{"d_shared_expert": 0, "activation": "gelu", "router_score": "softmax", "normalize_top_k": true, "routed_scale": 2.5, "balance_bias": false, "n_groups": 8, "norm_eps": 1e-05, "lr": 0.00624, "beta1": 0.9, "batch_tokens": 32768, "seq_len": 512, "steps": 10752, "dataset": "wikipedia_en"}
Below are experts of layer 3 (counted from 0) of a mixture-of-experts language model. Rows are named router (the router's row for the expert) and show model dimensions 0-223. Each number is 128 + 24 x the weight over its row's rms, rounded and kept within 0 to 255. Numbers have three digits each.
After each expert's rows: "mostly gets" lists some tokens that are sent to it at least half of the time. This comes from a sample of Wikipedia text that the model never trained on.

# expert 31
router:104109129166187128082136155100077100139117096148148109155158109150146077160101127146118135163150136141142082164127161124131139132105124137095113140143107129120129121096150099128129141118157077145105096130145134139096134159105126112185125107106120114099167177121132097109155163130083175082157124168139158129125112130107136148112083136094119119092109124148143142135124120113128115103094168117170123087173137151146143108109163153145111108119152141119153139108136159084105114147168151107105074078138133120154150109159126112106087102123114094115145128122111165099156120106116143097100117131147113143145158164143140093150147122116143160125154130121131101125184151125130119130155
mostly gets: " George", " John", " Michael", " Peter", " Frank", " Robert"

# expert 1
router:114086121150118152116167119133098112131132081152121154162164118173138086153092139158090148108166140127144100152139144095124139126133134150082105160143116099139117109131158067120122123104154108184145103129175139133139100132093137112151109119088102152119139123154154104083129124116140154098138131147141154118158133128111166160122107151103086113092099125158155167159077105116115158129110158123109103172124135161122128144086122124112116109102135128134157164117119149079088101158128168120134110091152121124150159119138154103115125116150087089099150138132114177130160112105102106108118132150150109129155188175137126125108143105108160149118154104109120103108137109118129157168141
mostly gets: " music", " director", " coach", " local", " professional", " basketball"

# expert 25
router:109110143158179135091151171108077111139120101125133129148160108141148076135113129148111130161144115145134077152120145124142154133114120143092123121148117103120144129113143114133107141117142102151124098120159145119103117147112131111196127115088124112121158168122159093106165168118085180089164119158158172100136109111131144142109094133092110113102096124144127136134122118110140110093097147135162107096187149159148137109102156162139109097115164143120144147114127162093101108156158153124090079076138121118167144095171133119108089105125092103116126136133114154100159118109099126108091123114137119166134161161153139112156146114126148145124158122104132104125174159107126114136164
mostly gets: " Frank", " She", " New", " Robert", " Pakistan", " Los"

# expert 42
router:153126118147154167082132170131115086141172141181143131151161102165146111157129148132110108142175137112117107117150163121142118127164116131120105125130100138191163141085147115116125148126129060121155114129149149128139121152128161117139095141141129111100153140144151125119149122101097125117151112144140160111165103111085143171112104121070098118117114119164129124143107089118097113070118123119105081140158134142142131129107181138169087125102128125157148126098151114116135124118122149130124089120132112174131152122120158075112089164155146116098128136119108137132145105133105071094134110129138096099142142183131079085129142121109176142149133125144162100099146116122096139133144
mostly gets: "the", "pro", "with", "now", "art", "part"

# expert 40
router:132133114146139159102118152096082115143138122174138169135143097155138110169111167177107104144146121156105092108189142107108141126138129127139133119121114106174127119116139107150173165140158099126125114142150125105123154204125117144158095098138147115128146130135152113138145092102129144123165129149141143125162098145064128155095106135114076128116117140156150166155130075100131132098101136113137098137148131150125155123095155145163090122120136162163148138116110127106103128127121139156109116109159119142149146119145135093109089149150141098106155160123112129136142102121127072104151095111170077113143160160115074117136139083089177169117138108130166102117114126137123119133114
mostly gets: "/A", "ampton", "LR", "ingu", "arg", "omm"

# expert 38
router:134108114127149149114135138117119088150124113163119131170122118154155110146107130152113133131155113129120114126161145100090116124146119164077134168143114089155117102094141108113135149096177089152141097138162130091114137144088140095139120078137117165100150151160152093105147134109105170107141123151169175132171108103097153127093096158107117114112101113157159159142127098116127148101096139137120109155157146148147158173111152127135110118110135153127120166127101151116116069162120170131123130109175112121142146130151127101106111122145118101103132161141109154140169109100099117120112103131144089160164156135131076116072147124102174170146104105099136097109126146109116163160141
mostly gets: "\"", ")\"", "”", "ular", "ulation", "itive"

# expert 2
router:121080129144131148118161118106106106122145098177137159135160096159143101157101159158096119121164126106142110144141128097113119115148121165103130180143121110137151111131168095118129140097159098163128107139163133095110104148088153123166107110109101165110147156163146094089131114129112158103134127161170153131122108117108167151107085161130116125118101098174146156148094090125129163115089150116112104149131135140127131155086140135148109124103142127132141154112102144097100086159130179137128107085171108110139132139130143096111104110160105081096155149151095172140166114119103110109118112144161104128145157152137090106086139143123165167124138087119133092114137143101129120150151
mostly gets: " director", "°W", " member", " coach", " president", " medalist"

# expert 43
router:140124112145158158100142157119110112124173120182119145158119100143164122168084158143118140111166121166126110114148139097115125138154102132114138106129104114162112116138132126147149127132158108132135104148147134130101144167092135148153086085150128121123127122140164097133138098082101125127156102138116189116166076120084139153115106154125075122125140117147137167167124080109134105086111135114094118146167151170126148156122154136131085117098158129138156170103134156111101102109143143157115103122175121113143156093152139101123111154150128101119152157135131140177132067126112093139149071093154081111147137139124121112105154110102166152137114099142139098120128168124127143151113
mostly gets: "asc", "alle", "ingu", "agon", "arm", "arg"

# expert 5
router:119097136130138153114144120116121114136122079162100133158132118165142121140111139152133137121147116137152110157141138105104139138143126155067127172176135093147130119100162084125141144124175097144121108129171113099113103138093151094139115099150097174094163136153152084110156110117097154093152144131126157143150113109114143163108082162097124129099080111162127171159095092115131134118085138148117119131143136156161138175119142138148116104113122165135116161098107140103120095176139151109139113089160110134123168101150124099105122149131115082090134155135113150133161109105110128114135106135144102164155150129156089110096129119107174177139124112077138101093142126114109149160152
mostly gets: " rock", " human", " g", " p", " magn", " bomb"

# expert 13
router:113095141161155145122097136100117120110105127142145148142132106137160093140133129177139154119116121094121067156150164087093123152144120128110136148167124079136132139121142066130114165127172087160127132160147158121078118138112132124173113107138096141082130140125151101099183153101126105108118158139121128152143130113094139148082099150114110130135105121148108157157124118099156106123111122115156081128160139154138124163129168126145102119126129134127151169116112175107115111153136179132089131085137104153135131115128119120142141132147115104102134208119090131131176118145085113140121098128153126125163168144144116101080142106117154152135101093110136103108171134109149162153130
mostly gets: " species", "Species", " family", " genus", " Website", " Genus"

# expert 58
router:111109129164157139092126121124128094128122119146123133147137140137142140144129152143136127129146101134157116172150148107123151140100127175100133164143147092113133126091163127131147133106159090157120132126155189074092106157102177136161121077123085146072166145128154099121138120144059135111141136156136170141161116111110160132123092149109131144111085119138150169163120090134143102100086136078146105116151160150133136129106146135148084122088146149123142175086117160117122093166125134107103106096151084163125154109139148122121119154125099112110145157169096120141141145111092109123140102122158087135132154131150117116120131134102179145127108120115136097123113175119117160157137
mostly gets: " God", " Night", " Me", " Boy", " Man", " Mer"